{
  "n_layer": 13,
  "d_model": 640,
  "n_experts": 32,
  "experts_per_token": 1,
  "d_expert": 128,
  "d_shared_expert": 448,
  "activation": "swiglu",
  "moe_layers": [0, 1, 2, 3, 4, 5, 6, 7, 8, 9, 10, 11, 12],
  "router_score": "sigmoid",
  "normalize_top_k": false,
  "routed_scale": 2.0,
  "balance_loss": 0.00656,
  "balance_bias": false,
  "shared_expert_gate": true,
  "scale_expert_input": true,
  "init_std_router": 0.0144,
  "lr_router": 0.000936,
  "vocab_size": 5395,
  "norm": "rmsnorm",
  "norm_eps": 1e-06,
  "tie_embeddings": "early",
  "optimizer": "soap_variant",
  "lr": 0.00117,
  "beta1": 0.95,
  "beta2": 0.99,
  "grad_clip": 2.0,
  "batch_tokens": [65536, 131072],
  "seq_len": 1024,
  "train_tokens": 1104000000,
  "steps": 12096,
  "dataset": "wikipedia_en"
}
Below are experts of layer 10 (counted from 0) of a mixture-of-experts language model. Rows are named router (the router's row for the expert) and show model dimensions 576-639. Each number is 128 + 24 x the weight over its row's rms, rounded and kept within 0 to 255. Numbers have three digits each.
After each expert's rows: "comes after" lists some tokens at least twice as common just before its tokens as in all text. This comes from a sample of Wikipedia text that the model never trained on. Tokens count by the router's weight.

# expert 25
router:118109153148126095102077144101128132162158154200114145115166174121161106141133090120087176158100149136131148129097128161155119100115125124161098120110117148123149191123160151150120150156122125
comes after: "\n", ")", " information", " career", "ography", "rea"

# expert 17
router:113121129129140158121121143123150183081139111125136157093178097100135082123135106145074115144132130142162081119116145141108113123153160115150095102145128146145110191124111110133137133153121111
comes after: " P", " C", " p", " c", "P", "p"

# expert 12
router:159111105133157145087139165140127095090143138161125137108110093140128112120119072134140111158163110093128120149074143146122130089120158112120131156142147129155097155130144120123159178157172160
comes after: " and", " to", " in", " the", " of", " for"

# expert 28
router:089148129156118103109081195103138132073136140149120125132139120137122116134167122152122142128149167123151144119126134126132116127164130150145131092145101124145122150166129147152190136165141132
comes after: " G", " g", "G", "g", " %", " 7"

# expert 31
router:114134172132138147152117090142144157147105144134132119095134123094129113132173143122162105128090101165127136140138169143130117145108128104127110161110160109125162172179135197176136086117152123
comes after: "-", " •", " Occup", " D", " Animal", " Binomial"

# expert 19
router:142087145128150115117091110125166134075141133101119123110122127085155164109152125089134151154118118137111146108154096104140138086120104100181112125110169156106116137143150178107147162167116156
comes after: " |", ";", " U", " also", " (", " −"

# expert 7
router:089133136125116129107148144124108130120120124146109113118169133149125125118153086133099141129138090084158109125133135101097123100094152114115104141093126124124094141159177121094143142189169149
comes after: " the", " as", " a", " is", " was", " became"

# expert 20
router:144131166114135172131111129121148125146124112105116146092111139136114103125121120105151142110121128093088131140111103129074089094112145087143099167119113104075117136144159138144143139151072141
comes after: " |", " B", ":", "|", "B", ")"

# expert 5
router:131130099172120182091100163144159132126145123112152116139145146156111122127144088139129137197127156150119132142126095109158120118098137121124046113108128140175152164130166167148113148140100174
comes after: " in", " of", " at", " to", " for", "."

# expert 14
router:096105133119204152118135134102141140139175135080141136140122137151133085129128101115097129138116108135129177141148131113135134059117146106112107176076146143141107134165168164142109141170145148
comes after: " |", ".", " Ch", " ch", "|", "–"

# expert 21
router:118127142175102151096154166131132144122138129107100138109125154143129116145140101151094146119129117095101157181140088107121126121075130119152087133092154124135121197106120108159148160160129133
comes after: " |", ",", " (", ":", ".", ";"

# expert 0
router:128096150121086180120154159078155126133157106163130149164140125134143157141119123167129109139115106119187100135108093101118140110173151110115138142176165117113103157102122097129116183142158141
comes after: "\n", ",", " of", " in", " the", " ("

# expert 30
router:109155146136140138097081110143124121185131130122128143152128149130121115122121126124130083129119154134111150116129143140142069090147145094167112175100170127101109151141135180133132141176127117
comes after: " |", ".", " =", ")", "|", ";"